Experts of a small language model: 14 layers, a variant of Adam for the experts.
Below are experts of layer 2 (counted from 0) of a mixture-of-experts language model. Rows are named router (the router's row for the expert), gate (a neuron's input weights, with its number), up (a neuron's input weights, with its number) and show model dimensions 128-191. Each number is 128 + 24 x the weight over its row's rms, rounded and kept within 0 to 255. Numbers have three digits each.
Before each expert's rows: "gets" lists some tokens that make up at least twice as much of what it gets as of all text. This comes from a sample of Wikipedia text that the model never trained on. Tokens count by the router's weight.

# expert 3
gets: " be", " May", " would", " March", " October", " June"
router:160151119119150184043137128161116118132138117121139107144128126132142125123108130128123111146137125119124134106126149114104139168140106075147151136156133055141121099136085112119076117149115112
gate0:114142114111158143175109109152148135121165141125159117126098106095125121154142140129157131131068114130159190099155137140109113142105136096090138098145140128101153137083123101147153114099162115
up0:149153138141174154128114153134111092132177148099105121135128097104141157178131167127171156106099096126136125115161185125115096144130154101146127137151068130095121107136107125133131096097149108
gate1:125181086181130144201148121133107121132097071130152133140149148125132156124163153134157152119131169128129168130131101145144146124101100117115123130143136144146144116111131093089109123111080113
up1:147126151076147163129123165134129154152128142104099117087165161141129132105137108124113149128121138128138171113167159123126131086126147165145158162158118118091141136131151130142091106085131115
gate2:117103181113100099151099111119116144153117146093095118091120190131134173115145141119122120130135120147129113154135133155140152095150146129114116098122122130110119114160106123116159114087140121
up2:135125158134151112158082150168073116115102119133127120093125156121147133116116105108116153144128133123097172126157148174116181132157160111074091130139138148091109134155110097116130093155126124
gate3:072101150108078128108135140107093156087149120107105098087124109154145130124085153121118121090126120165156111161146148108146140160178114118087137164110167109116161171112151144125115098147073121
up3:144174129093121144144110106127144116112115130145159150149113129133119115132157113080129127186141136093118133102091127162100110137133142118176136085128118117128101073112131155152098130116137154
gate4:106148091104085171081147181112114111146159160128110105133130127120100155091105102121124127133123123088139141133090128135126129123112085117128176112149106123125138121153125132155126136103138112
up4:121111140138126123167088111110133128123152123157140134112124131128102135165076158142144134132168099124100112109139112153133132113191137126131100136099175158085130139111158132081110133162125146
gate5:170142129142134113145158144125171157173110127147093124153085099099129108147101166130112156077125116172160105142093132153093152137159170133082104072110149124102127120126121123119144124109129138
up5:142107144120135127151116112118154138095141111127102093160084095144172127130159107157111148130160144116144178106153140123098129179134142123111104119103096099124116064116127094146169152122151147
gate6:144155103157117159085123106107143151123118126089139136118090110112115147153109118111122149155140145089116164132108143182115140152131114137068080143122091149089098108087133116091116105119172112
up6:169139121129129155135168074136141158127129103070127113109128092151140124110140160141151144155113154119080125127147186128101132136148157129128080204143128155133112073141086163105104089176131108
gate7:083172125125115091127119131128144164145116085154144138108104083095122127133145130092120126128145164152131098154095188139133131093098120109137072170169167111147123133121127125158136112131107149
up7:117129116107142134139143133157123124151122126118139168107155098083094085147069093093115126189138136114145168145112154111148138113107084140178148151088100117140130131175138111169126123086140119
gate8:120139115179164186138126170138102134101048154130156114112134118126164173109109120133103138142121150100154156136131106141109180135089121158130173147141123156116128182096110098154166126128133105
up8:113149146111124093084113140112132137075145150151111185150126147118109131070134117119133152113093154161110119121143140111140117145149146152117093153085130109114137123115145127171108115176123109
gate9:165121110155113162118119126147109110168102119099086140142155111128128100118145173103132141119098137109144101109152184107153130112112082102157089117135106119099136143065146113162142123148086141
up9:129076111131070184146125143111135135126081122148091125145134141166139100133142154090132131109156112119097120129147107100124152109068117095136102139159117141134149125094155139105106116113150102
gate10:099148148139152096167115131148144152164141144137145144115134163138109108152145107125136082108105149166098166099116149118137130095122119095121101136096155122071115139141123126140159099179134112
up10:129130156081082123154119111173110139156157114078161110113104160152098154150105099141132085149138134100101109155172125159131127117089151139127170134126128141171118154122122155098113140181161123
gate11:128116129160165102139106107099122131122161113091134152122098170114151114151089127140162108113130107127143155135114205095088147125112177120113145134187125129123121146110138131168142108107112111
up11:138106142100143124132111096127132140112163122099146148100113157133177142100101157139158143092086111124102166102149195123127101121102172135072180149142130145124108113141141084131151111142147163
gate12:132136121117086133127162128125078099122134139113133104142144104128171150120135180122086084081105106112156161097116141170144144183098146160123112139161131128134118151133126116170165096119088134
up12:086116134119127114152088113121144094125118129141134158093088136176135107156086099127107130142100159183116119147152110112090120107149109112154146118112133140108173119153135120149150119119157124
gate13:101128122129124113109118128172100060105112159132139092159128125112073117112100092158106157112109075185136123139083103136135135140110169107112117067170165154185147111125154122112118195119147114
up13:122126119184141126090076119129130114137149101139144152102145130117137172102122163122112136084112123073155112180143124144075140140139114078102162088128126140096115095120113123106124156142109128
gate14:154122155093133103129155138088164124086139143172152097124041093145116151104162161115094098168145172117127102150131167129151135127104139097108138130122124105181128128114112148129147092153119158
up14:117137084168101127102110093147157159114164117091159132084171135084137114143115072126159144131145083135122146091133126114105126131132118137141105131165123107107142130137124096157156159081149100
gate15:082169145130121126138157090109194146103165104097129155135112094120147156110175112076124133128116105153136110126145117105128116101115124081121129111167130127136163120110158154188137136128108117
up15:167117126096144129142118139157103128136123132147127100106161149129125137134095114160142121134142104110139160124114113140123125183128131148128129103119133147092129126128104083079137085154114108
gate16:180135181160120155126102122162151129106138100137122133185108169164126153110157140142095091148140129132166106110124138143094122094153116126124133152120126103149104096115125145137146156128148148
up16:123134161128125129133104137126139140138171132142128162116107123126123137111129140142110126157151141124174120131081130151099126120178124128136171147123120130119120102134119110108138134140125160
gate17:132138103099149131116180109160105144152127133119144166134128136148115158128185129153125171140128123103130104111121159183119150084157122126145129102144095131133144110131101180071148144125123176
up17:120128190129150138118090151101123091076134123113071119111126107127173143143097151133135102086106143131124140145109146115131095129137158111121136168133160121137140136108145084154126138104141125
gate18:137117123148112144104136105123162137116100132128125126123067125139118148136104127121121125141132139077123125143139170133202108149143145139132142095124129125107138163122155119103117123133110145
up18:124106140122112091142114122134097151144155105135135111158132105130079145103136143095095150125103120149159082119105120088145102144126150115138133161147158110111150137119134121138119081155112117
gate19:154125144089167106163086142142101117177085104129093107139129116170112141119113182120083134085110159127120129147114145147088113143132126124141107132168109142164129101121113128133145157135070113
up19:092116146072173129138131155141102151130137123165107120131118143135132122127149130146135188122138164117101113121125114139146136178123077121129146147114086134114130127118107089114088150121118145
gate20:119133146107110107196133153140139140091157097156138101130129149133142186106110112118121136110095140149106087115166129143118135122148143154083136137110131094108142126167161104122210157147106173
up20:124126157158106131175151139104138147135106128141120112105124091148153142095135120110143092133093130126107148133138088096121112176111169124087095116129120124144114137163121141115146109125143138
gate21:075130117124101158162127152131156101126122105137162143121085100126154118128124180101130108118101130140151152128136147141155134132124086121134121127165093132134130092144137147170168134146123146
up21:062147153131124116164127171157137115146103087166174134120058106154125094129147141121167065132124120144161203157112151089105152136086122106138138136192128137126101131105142147187117131133088125
gate22:070126157142166124147161125153151151108094146132128123142157159121115131147162102118142131121126124145071133148113105122129121087152116115127163130153112141130179130124093171133123110165127116
up22:078109095115102109156157120164107155127150122112151175099098107142138122134124124093109145133131148068114103109139116165141119162114110124118138096102131096129124120107121135116157094153104107
gate23:112039141113141123141088101127144138118125150117105067083141130155106099154146135135171115156106136124074157178137113071127134099138142143137126163131132142088114116147125143134164121119175105
up23:155188131114154150090115132142125111131167108169136141139091108158144148127104099094107131108162144090154090100136160146125113146122118105128124101089133110155118114077140100119102115175090168
gate24:112150117118115135121103106120107091135129107117138077134120147175103154075097116134122131166117114126097115141158120127129150145135148157124118090099097151129147120108115138114146147113109126
up24:143144161114120152117136158095158153131177081114134150142107125126141133154143148082090094115141127101155162132090113114154075112098124112121140165137156098126135147162105176073151127139126114
gate25:117107133128105115116117119078109120131112144090106099139173139134095119112126164140149104149125107137125070105121165139131104141160123107112159117139137140110147140136096112130152167144117120
up25:103160111101137128180114108143161125080170107177174150109129103117157133140146084130130149104115121105127151147147080144120106151111137163162118119076125139170120132125114103125108133093110153
gate26:114115134195118137123152117148147098149101141110151091102117093101137131136146171108165133132129122144119161122111105164137159140103095125124115119139147157149130149113140189120106139153135121
up26:126121130115150134138119114133168111142117131123140135113125137149128100139120164156143133122182108140124087100131137140122178157165154136133101125163122168077124139194133100112155124137164120
gate27:168109121125146113164141085114093110136140137177153123108089105102127126140071138131108113158115126145150101213135098143142115169102147196078121117137087124136120107146109138130166122128108176
up27:131150150130087164061102114175095133087106141083085145169122177149107109134140158135154125114131114136139158063133112190097133133154105087147140154114152170114147120127123148110125142131159087
gate28:093123097096074143115153127134157134181099107102156109110095139101184122128149149138146170110159110132135139143112133164143121176138125129126096142141078116110107134132100140113090114079097132
up28:138134157121131105140114135124116151099169132106127142115117095139100147105122078119064150136148140156113127125146122139105108078123143137165151150089151146106142144108098116110136172149153165
gate29:152148134137126141099108109157111115130083130129135150109079122120144100154153144155110108182148141120117155150150109129121064099109145120159128135139157147139115130124146138133108145159118110
up29:133134145140151159113112139151126105137089150129145132159132141125122118147149161142109133147150153123167153142148155098139087109160129119164145155097116126145085093157165183146105156159149084
gate30:139115122112146128192124142112133098142109117148160154133109106177151095114120113101118160150140146126126153129153135153080115116143126149155118149164116150136111141128118135137106171151123152
up30:116138125141126147067137116111120177134160141138111089117133115088095133104128112106084071109108132100152117130095143131152147118119117092100120162117133076115149157179161118102168113117125118
gate31:103140039153128148134116107129138121113146125152144161135104087132113076159139097175116135144153139139159144178106166112117140145115145125145120127131126146128127091139145143142122096116133140
up31:134154188060134137091130104128132109143147125127126088118103169122132185145112159136148130134097142103093115110193105135139108118169135128129146143119117127123134196119155118125100132128152137
gate32:169130177128110125125122148142159124143173136188130129181100149140114124102126115117113113094094143082133163120106154124113131155126087108117160168135097144156108094114152122147125098158131157
up32:119138107151158136122131120168154174132132128126123135149123137126123135115094135130100092092124132124111103115124166139115139129146132126124145150133095106175123109109156089135111108175135162
gate33:095120123148108119162107146105148137155101144080117089096121086145132123152089132107181112077119087113143132104129130120141133157141111134145131126083100140106120142158172130145126114178116124
up33:151136136158113112131106111111104130146142119119155118142147113111150106138125125111156113090110082117136107142163162119142150145146090153102158117086118084148126146123172127132137086197124121
gate34:116133102155106090138122119087128114098119132138110149109107095153182158131137141140121123113113121151124110137143107150094112157111129156116168080128111140119090144145113129142154135172137169
up34:105108126133139141158135136147134136111117099123111142113115103133161119080154135134131124133136087123104168127107136153119138174116136145123140122146129152159124123093168147177154150149083098
gate35:129144108113148145141101092152135126139123140114179124108115104148176109115114142128102141124136102136142151125109137116128165118090145119128145132122138116155136138093154101127178140099096134
up35:126163114093145095140118151066144144163147131133159116134079143164112134159127153102123125088141114092137126092134143176123121145106131121155122109104145131115160149140101123150121137118189141
gate36:163090133128132141122117099150139141147169120129151141170094113097175132117156143140099085117170136080161136113095155171112167149139151144135139164128132115156105127169120126150103132126172105
up36:115144123150122116120088154123130163114166123109136160184129097134174149110086150144151102102147142127130152117080188139125134139143121110159116172116100128135133104167172151156139161109130092
gate37:084143151119089100119142148140119100174134144130094057128130101155151119111160132096173137110162161144156099112102101118116101150105116139132107100129091134122166144172120123108135154167137102
up37:134142108150117105156112153132143181142151116134119160107101107159128104145130104135071144131132126134128132156157167129138155113141136118099088147140147141126133095103132160130183132119129154
gate38:064125129127130114145106078090168153166132129128057129131095111176176125115158126111122150072161149125100138121144087083096121097148120113139118131128128150120137133143165103139118118140158098
up38:176128096169140123168162185135112131131148162157188110114131141130103115134075152163159104178145142162108126165160112121156153157138148131107082125128147089141101101126122140127144128129158148
gate39:130131093170104154102107144146060081123154177177146145166124153141170086106179105125160089131121101141099169150121126183094167104149128124157141153161111110166108124124119147182135178136147112
up39:100112126131114122161111119137116154158124109168098124104164153122117153162087148125081161083120116132152148152155075099112159109120208131085094064128157168118139113170124083173138093110127148
gate40:106101141139117136103113133120140186119144102108085075137140126144139166098148122144145125103130138100092082174166145123105164150144128090100115156149097142126137121080109100122137116138159088
up40:151131120148124146147134104124108148178131105094134104139109155134178151091140146138127100135127128112142126172155150105112147113146125131138090166147102130153116148094138111132182116141145097
gate41:082130130100128157120104112134108119156118129132166168151146131111129131143144117135130178123137108132120138128076110108088127119144122132110131137114149136153138110139149128156114189092130120
up41:145144142164122112136107124150189091091121088124181126119136099115150165128099076123088096152142125141164124112154141131155109142103108150117136143119135104116104185140133118132111106157119150
gate42:187135138120122177129128128076132116095133144160127105169087154144129124130163150138150146179132117108119139098145108139136142131134112096134141136142105165115120098123100134140096108117109145
up42:168100142153143149119137134110122093095134129166146133132156160113104119128192146152099147158113135129148136141133122162135136119140100136166150141155107128122137116145095157115094118112142143
gate43:122156136126146162146123088107117154107162129112131155084161115099156138125115154081160099133074174136144123148113164115130136120104133110055109180118109084077099130097117069159141102117092127
up43:132147142116129149137122110088122147105120110114165166113127118100181157184105121092136107107109112117113109128150142084126132125096116127094106130126131106084066143145157112139157104121133170
gate44:149126124144133142144139143140120135091125151123120135124128090102165109133116140141181107118144137145146123116105117115096132114090124144095070142192148136128112104097134104174165080129123124
up44:127128139111129143113121094099181135122143099125128130111063114122163159129102148155090177148150116127148142096176129147159093143135147127131161152092122092143105108111137149119128160118107157
gate45:123143148140142128145135163155095080139081139139064140102135132140110151106157169084139145118111111144155129136117113140188097114134122093137156099172145173155120108142153149129137161087095116
up45:112115130137145127115118098098158146116138123120162171157120145172160121165149083174132106124113158129142112190111134095121153145127137115125143150143129118130085130129120141129150094082124117
gate46:127129128137146118119116115085139096118089102125125084129129128142103148124113138157122122135105131142124094158142110181112135129137167132134157108135091123152130154111169133123118103144116129
up46:149100095143141129110096132132118137147082106164142120120158124105122118109119162124105116132104103135151125149136099149119173116139134111132147153158075131132160155139114142108108145144107127
gate47:131131092105129142139124171165149153134148139124136132124162130116131150087128104130153132115149160142104132164087120198113151060163139157084180190146083138110168123127109061139153135097091097
up47:146135109163113177125106095105126134124148112090144145112124156153087118132119112128106144164120084111154149127144150177159104133121104128126198147062172117106152167121112137138130152141110194
gate48:087116111141107118121123123170119142134139098163131140127128104137140109103086122175104147114134180137142125128147144169099152138129122106123100161156133130146097145138124161122095126138127112
up48:173108130129140158111117122109105126152145151113118104129117136117150141151107108135119161114130117117155111149137089070162136110097149163128138090064095094140167158097148110142132126118138127
gate49:132142139109124133143129150112133150134117123149137136133175107117123109087141113111157166100101158124129164152115149125135186131165145092114188128128128160156131164114126128134102088132099134
up49:130158127114126142119084128143115092118109076079089110120170111135105189082103169143128104164115091138117121143130110119087118119153111087103155143172125120160141101078106115144115117156084160
gate50:121164143106155106137164113127142083132102119092126067105163179183112125115134114129134159126095143159109137159126187107149148080079120108134075161129158140138107116132129094141119124128131088
up50:084153161142117101185128160130127126132066152096113133112130150163155130151114148080156154136104132110118078132128147109165167071079155131140088174128160108140146157130123114127167098148115114
gate51:077140141129132103154177170131108169139053148141149149085153105092115121119139181122112132114117163193121128161133078163151157100134117139110128125168117089127165117113137103154106113145127125
up51:081122142127111086131167173098162153141115127154123102105185146100124120125171156148097125133195109123109111097136133130183135139151144074122079143109144125139185185140101130105148093129146112
gate52:119106150112085092111110126073122122145126126128090126153106133119150116123130150127143110088101134134141106127088170141074070136111136075152176111145084109123132110096138135126151116115158151
up52:115129111165156170113164101135148150113117113135122140099132157131093133125114125113113142145139131142128127106153131102133143080131133110145075171135170123125134114122098130133087120162109093
gate53:155111145176107137145110137107118136095105077135091121126108135120146169108082187159125156138122118177177111144136104124102113136172112125117199152146081110150133121125113077090096147129105097
up53:139139094098120114173132128083086159154128171148140160119119118163130134154148104118139139130141106091101143105135137118147096138129130141126131157089166151134112105138157142115160149127127126
gate54:110083130127144115091130106106109122104118132127127116131110112153129093111178132146143141168150117129112164127161136170101126122099114157151123121146078142149122136139128130121104162093150084
up54:129081114150141154133121118115110128133124112129136162136158156118088094104141162115126095147166091116125131087120162162104142181121114174167172085136104149130091140157109129093105149118134113
gate55:073099131104117126080143117182133153131169120118153160151153114156137123114131145151112148127157138157115143147134126168114106109192119099129128129180135130137120112141124156083116108143126153
up55:160103087157126163119143145134109125150129138111132071128121141115129140136124140100121118152105128113120104167126156070149139137123148140094172107085119144136137126093168073161193115127147111
gate56:169164131114135119142103115138170103111145129146119174153093067166124172133138088135138147126088119152094105083118190142120122158147130114121149146152075153129152110157132159114196109120126145
up56:134179127120147142133144117174153166113144091135127073125144107137155147152090129153102099144171093113111100102156171129126085151122147118129125145126142114140127173109135072103158110117113094
gate57:123135152146091154116143130126150121145136095136109137108115172160127102118122112109127140127119108149123112113146148173105132135107090157116121134092100145169132153126157145120149116134129118
up57:114103140104098120136121168112120099114120123077118085136106152117110156124106141125125153161093158171139131118127129098151052081139188139112116165139166110097116139131138154131119087123122161
gate58:143132172117072160111135120100116111157113111116095142144135165121191119103147085138103165137156120119145138119124102127087137119170081068149146122149097139133103126112123154117137108106104143
up58:130110148139143135134137148122139142115129130129166115090124110132078143125163126135168118124126138123090118143171147092144142118092137161142096160127141139142144149158148099141116129126142118
gate59:146115153125124096138152149142151118176141135077130107098122131133123105120129154130152141175118170125102115170135120124145101128092149152113116137087153104128124150119166117084159136133133123
up59:157155138133151120145172141131104103122133140131140100108105126122131123142132151124159105111163179131129126201142117131159120142065137130105105133099124136159125088137132094108160120152123156
gate60:141132118105114142151132135147171122128096149098102111118128109126110142136146134102094140134115155143083152132184090115143142081091131122145152138114156133108117116102147161113128129054137105
up60:107133142118149125121133124124162098135114154135144107125142085091109132169136106098122149147135141144111151174170070083096163110105088117137096180147151097131102118116079167129131126077146124
gate61:162132153151165143136157121092135134097141104137119096141090112131103107066130159117145132132134165139120092151104164138131134164143116141131121144131114158133137085137118114101122117116137094
up61:101129108147105145135135102156121096107132138127150132110135141110133120135111121119106068130124134141148168146122126139140131127100083123086139128144129140124123117105157122157212143098132110
gate62:080135101131145126115111126154144104129104122126132129131097110118132130184134112090120086147117146139186130117161136148122120109118128100144130142155118118122116164086131122134166114124146085
up62:151110121103089131142147102128138144122080135119122149186185161142117116128108135121100147125162129123114151123135147114110128153167123139115126100100138154134128161178136087094099097136172115
gate63:115135137138146117112139094128117129135136153164115089113153119131092112124107140145102149104123124105131119134134104130075145120125139122146161158121150158103127103093108119107147117158115088
up63:153138151195101159135122101140094114092092103087087175155117120157129104137145119119124123123144138152126127142126161132123115089142131122172135125118127117123094115130107181090130166116119109
gate64:153142085156093121105126078153130151120148137068128088156137133147117138174151140109141146177122112117141091174109103120103104150124122114124151125125112097137133153138134137118126118126132130
up64:120097144090194159149092159105111110110126108140115186168138144138105199136140153106105108069106133076135144111163129142159120132099128170141129137102112158124113124134118131112102094154127158
gate65:139163127106171151156151081092101118142128101131157102138103087084127132173134124125142121114105091078127098120107135150089146168108079083156135139113128147120125152115125115114114178167146116
up65:139147138141139157111141154140143124122117126124145112142115106090150134177149110139154131124124086133103127107152117096087122173111072096139135131136123139174120098115110123114103112132159111
gate66:113125100165181092114135124117108095131141114129114114121139140112106121111175145100086158101105119109116109127123158163113142138126157115147146138139137135136120109116126131123125109134090163
up66:116119101134128128125130159159086117110062129087092113150135134146108186084117124106120146147110138136125126115150129108067117091164126158130153161122081132134115140108121103132155123130114081
gate67:151101142122120125115151120109135091099154146157104116181108132121108173089146080165102137126136115139152137118142159121113121138111129100121127162136126156100160071086130144203074142161110111
up67:152111185133155129068126132091132102114098156128150174173133123118127130109165154134113142152138139165160170160104118090113126198110114133114102136125149165094156131089150152176096107144111121
gate68:120151120141090145127146139122135148157120094109166120137117139117142104092120106136161093148088138109115103177133089111106127089109102128146156128149123120146194113113101099127154117147091101
up68:073134147151084159151124099125164184184147127102176119102127170125155134138127148120125109134116126116124109127109159090131122116102181125090124117168174115133141114114112177112155088131118120
gate69:143131134166128077147098138099146088113125126141106084101125131135149143125128134117132131137146120134159126151138130125110151190113151125100140135155148162147152075110104074121139110091165131
up69:119136094133094161132157113094114140118120158112187171132142125120130145148180114142104122124139131166101138112156138100183116075161124113124128117088142095105118140122134186137149132173099155
gate70:093165109153137119137135100091098180111134094115111101119138112128113124108146164150127085155160166118130115094130146157131111110124133087143134139141196097143152116153125140134111098163092131
up70:157163087138156135145124077067125163131172111122148145132109153102169143112132131144148140141129117105171136145095113154108123163110145148128123139184148125151147178108138150114116091117157153
gate71:126111111152136163098105092143142117155113098128106139154127134115142194115127134152102151135096144136125125090147134154076079175114147142139139123100106118106118135090090128150099112120134169
up71:144111115097131134149163159163129134125146133129148119062134130135110085119134134111159085144136127134123110168120133111152138084123175144099131148133152156123126131182132115091157143128097160
gate72:128097144163136143168142099126110095097112086120134127125109145120088148184130166142118132119104118118130124116149097130147114159104150130115107115143127137135141109082101110125133159125149139
up72:103122120063129101157111142114142157136172119124106121117106144134130098115121144127153166140162113122116136117124163136142125123130129144148152123141082144159147138175150100120139123152122166
gate73:128154144091112118065157144108146119131124151150191144138142164128142113128113117170129128127147094127139170107155150154103154150113134119144150145156077114162136162148108104115094142087180131
up73:148136131127123132066125135159155131109086142125172144177118144122096179106162137166140129144139067096149142099144163164115141163102131139136148084111121139128173105114116100117103146092176155
gate74:113108104069154149136126110145138114082128101129098136158081136129142105135125128137105138146132119117121158135117128176133129151112156142107171173145093129147100146128122134165103112128175122
up74:104147128147161123122108105122121150148147093154163093095115112129130139150149137118099087104145108135150127109153154094131112149117138128139132115152163119129098169092109143108183114128105161
gate75:137131129125127133118169148123162161135107114099162158191098087122148144113162105099161083125158132118150121156141155132136109126113056106161128146115132110122202107106139096166111119101150099
up75:114127110151074113134135146147108078110113172140089129137095158128117132145093142139119152135124092172146149132103163136146124153133199132105121117139179185159101141118125190120167129142133147
gate76:090123153102109127138091136106114120165145100173114151131148152150131096124096104145115127108157102100084103101124144126118175112147086107162168145153088130165161151133083138150118185157117110
up76:061095172094132135112091126145124132154146114144102153110142132132099105150141160136170110133151148136109118107144140118094124122163099122145125160175142121135157153153096128119119156142105134
gate77:123108132140167139156135176125098113100141123146109125132131095109120163151138158152083113083119126141173126098140121145175136150134134137103171137152137134117120146138175140141117064108122147
up77:096138122135125116148100108165096161098147120119094143126152109111093141089104146115133104154130135106119165085142142159116102132149128127139155099101156089127110110162171122151153130134118142
gate78:148164107138111161127110126163149123171150153083154083100134092121144111127105120114146098133120120082128175138141092138107134115071128145126150099119134085162129129105104098132144145118069124
up78:175142143095121107134133134135153133123157117123133119123130142150102091113114129149152156105124146129105114164167188166129145140141162172084119128086126111115152159136132086124142110161150151
gate79:115146117093180159161110121158137171119162101125130113114132106169096094143162163116105105127140179186156149123122128141171139138151113087155136124097121160121128102158126115098102131135143119
up79:116123125165141137130125130108169101084117136142092102076144107103112121152156121145119081107138127166154188083097134144184138108133158129135156117156144129142130113148111135113151146111128148
gate80:114153148126115142143095127175119105133114129155085133202124110145144071144147197133117159122138134086106116128121152144092118136145144120134151152156171130124113093175128110148123105134128126
up80:152141151094118121132086144180120158150121113102116123148143115141111060115099142110105141109128118115108110099132142116110121119123154135146100173159151132110132091158104102129115136117099120
gate81:084110150109129062120139119107169132146155131113144126148103106147144140110126158147121148143121137121134150108140112136104124108115145161150129119108138107136118131114129117108185177122081114
up81:104133113111101069131115134105172119165123165104157114119106109120144130061145132129148135144150133115128122118165146133133120120080170130116152129120109158147135156112111133145143147128108110
gate82:140125122116124146124162119097144123118098119144181126133086108117128147138139109114126148152147139105130156132155123073134087086073106107143109094129152120160140116076177122156154103138069139
up82:136136151144125098109159134112130140119119081114087134160160148142125143122103108125168164134147096122134131127136143103126137122056087106122124126187155144120096119118135129119139122174121158
gate83:144158131131150153117120100125149116120101144134120117124135076117129173115164135157156116122113143109114145113152134178119135121099117113114119168121111137132127104155141088200106094134132095
up83:198129130124153155147168095143130172117122145124129116103141135159124123113096165115157154136089102200113136149136119130098095116144135090091079125138187168090109167099133123135161105133116164
gate84:100156110166129121180128150124171120140139109121161140115112082131155110139089152144150148087132122127124068112145146107105151132116114148148171153104112152164104159096123081135161155206144123
up84:130088139111079112099129149118120113118161126138122155142167188120116125124174130130135140125125117170116142133117127132138089119138128144125093094149171194115120065123129114142104154100075126
gate85:079114156147107130143132099156105187173099101101114161109128118127070134130084125133123096108110151095131119104121154128094126111126123156112083141095143112112081133140130149102134096126133098
up85:110140139076125077123098152133175136118119119125119113126131118114146111111142161136123143081164149166131095097159169129119114149105112111172137124078161180136130185115122132108114121103114130
gate86:153158120145147101115152106156135126141142103117120150121150113147156123135113117143096130164083177117128152146107130117171127134128120160102134126082130124093094151091157111161160086185121199
up86:160158110180120081125151100131117149123158131120121159120127108131107153138075107124171136150077153165138161120137114140113130131165123062074153161146160110097106114163170121144139095154109136
gate87:166110163110112120107139132170100115119084145152073113140134115131147166132157128150128140104096104121134143144163108123109119129137070105104131105127144175119098141127196117132120139117153101
up87:110137139123124144137127194102159146112135110150182136116113154105113123119139112119129113134075140083126172151125102154126138103115132117122149140160118084161136109122073174142169134142152122
gate88:068083113132095131162130134083101114172127102161144161123123065158132086091156154104110132071139116130115168123106140119151149087117103111145160126128115157123134121115103123118088153107092089
up88:071134105127117152131143148110133099145110108086117119166117114124185117128134138089124071111099103117149115141112137093114131122081129118143116125121136096137133141096142163175116086098136127
gate89:096090129146164130140112140071142136116127159134128117159135130139144139137113125155100129121159067118137178115106105117144152149106146117137145109167143113163141137128113132135112164086123161
up89:121129092137161111117093121156124091133102138156124181151136115116107114118114185149094138106142097098120115086106138116103104142136169146152104129124163076136147135123174095101082130185137143
gate90:109128114144124147115141108127157102142073119141098126137137155126116137117137149171084109159112102092130176141124115124156148148123154147128173118141098172141122149141112151136096164107128089
up90:153143090112149140116133127125163104131095182122096152159132142147148079134121130119144154126140126071096158133128161071090144098095124137149162121160120158122184115106079137137116152106121118
gate91:133150112109140148137131137136149151147163107115116082135164133106144137151131126165102109142143127109135151163146123133138090177144097175099173154045118128154156115113129123159081172165104123
up91:150127090131125107101123146147139138110151096102146143115176118145141160080099085109134136140111162072125099130119110132108136153143091119107094167084087093115135154145116109110121091131065128
gate92:124106135143137138143149136110151105092099095152126159131112097083105094094095146136121112138135102121096092126121143161111168156139115127159153140151103159182062129125084138131116095138089117
up92:131112134112109109124110152113120142131148129123145097131108110122117156127103136103128122091119096086117134092186164130164133167150117105136148098089106150134129139095138091102109107144096143
gate93:167091111108132151141157154125109132163155125159150123054116098107153136119120132097145132156185141143132103165123100137137176184151137132162126132107141091116122186171121089158110126145115128
up93:106109127118131138133118141133141124118158146184172162075112119127176112150120143127107155135189127145130109126129118112146161146142149126160116146101124116101084163148129146144108125141105132
gate94:088120114131109161152141146145151100121102123155102141178153163122136154103119153069152090140128120168118130143161099102179077120079088141146139139167111129137176161114156124116126157143141090
up94:166111142150130121116126095124107144143157141132154112068105145129155122124104131158100130091112136135129157113109184106110133138168170127128133122111122167124069094109120123144137097142123170
gate95:109159125139145101099095132108137128142119122137172144120160100098114070128110153153116110087151143133163138111117126185121119136070132118178132109088142166164140152118108129103109122119140124
up95:140101105153080173127186104145116104152097125151142120195121128138143133112145127096131104154132169120116114157148106123141134128102089092098140148094101107068100114108154115164152141113142162
gate96:113124125133123155144181137109097145165124106150168144109126119148112123119117137114144151131161143141111095137134117158174124147084161133139122133118110099113161149111119124116118131170148105
up96:063123104153112163121125140122116128123129129131113152169116132163128077157121127123139138112137078115161149120180095126132150147152132135133133106137122168152139135115137126152115143074146135
gate97:138108160136145123130141141097129105108126115159121069133127143158146132157124160106084169083134092146151122091115116121097119169134119124177138074121127165160119109131194159144097188147136145
up97:115109138152106123152123155112114135107146091148097098163101142178145136129109128193083154105130106110155117088147150134117112128193102140115136074132115123092124102099159161126134108166116133
gate98:133123136108126140111114140146142165162123124109116134146160132115114109129118133136130107131164113151055106118158174085114117095152145146133122150077127120106097106134103133112107091143096124
up98:131123141117117138139143150117132095117135135174127094143106141137175146118147136111107159148121121126154127145110079150158139117115156088105158105191150123146142137123173157143136150111159113
gate99:109111155135123096130134138109097112129157130112092109145144140118109122170123144148109126137173124105125090110121107120092136116152126165160130159141135108144136144164134110124101143101135108
up99:143142079129145113111122102135152146138132134122165152095119108112132106143091119104119137133125144152118144150120160126135119116087142107105133133152104121135129139100148172119181058153126179
gate100:119140150120183137110139153101140201070164130088183142103145088113163121145171116122146130163108117146155110164115100115122137141132086161168156146131102113139122154132105144120197104101135127
up100:106109102105103093120142114113082142117117128123146151168141113100149113151139173083102117140112120112156127131190136156172120100068116149128115147172119104105160163132100106111127138123097139
gate101:061093106139097095132137110152155119136165090160176119123115109138147137138109086099120143112126103117145132143153146113100133111130123149136110115132138139145106121087176132125126128127138167
up101:182139125112153143131098119144111154141119159112136146112154114136123119122126181155136119162133153099132138101155071153158111159126134148146169123160115070090150140128064091166125141122115126
gate102:105173154104124104159140112115132132163090151137129086117123136166158146136132085110142144120064148099107098132137114097164110047106149123084116143109152139137151072129134178111147100134102098
up102:099146141109131138143144147112147118129085089084133081133099134178129139133109111104143156116088168129136108109168145084169108031100090103068071134165158144124173097124131139107109082132125111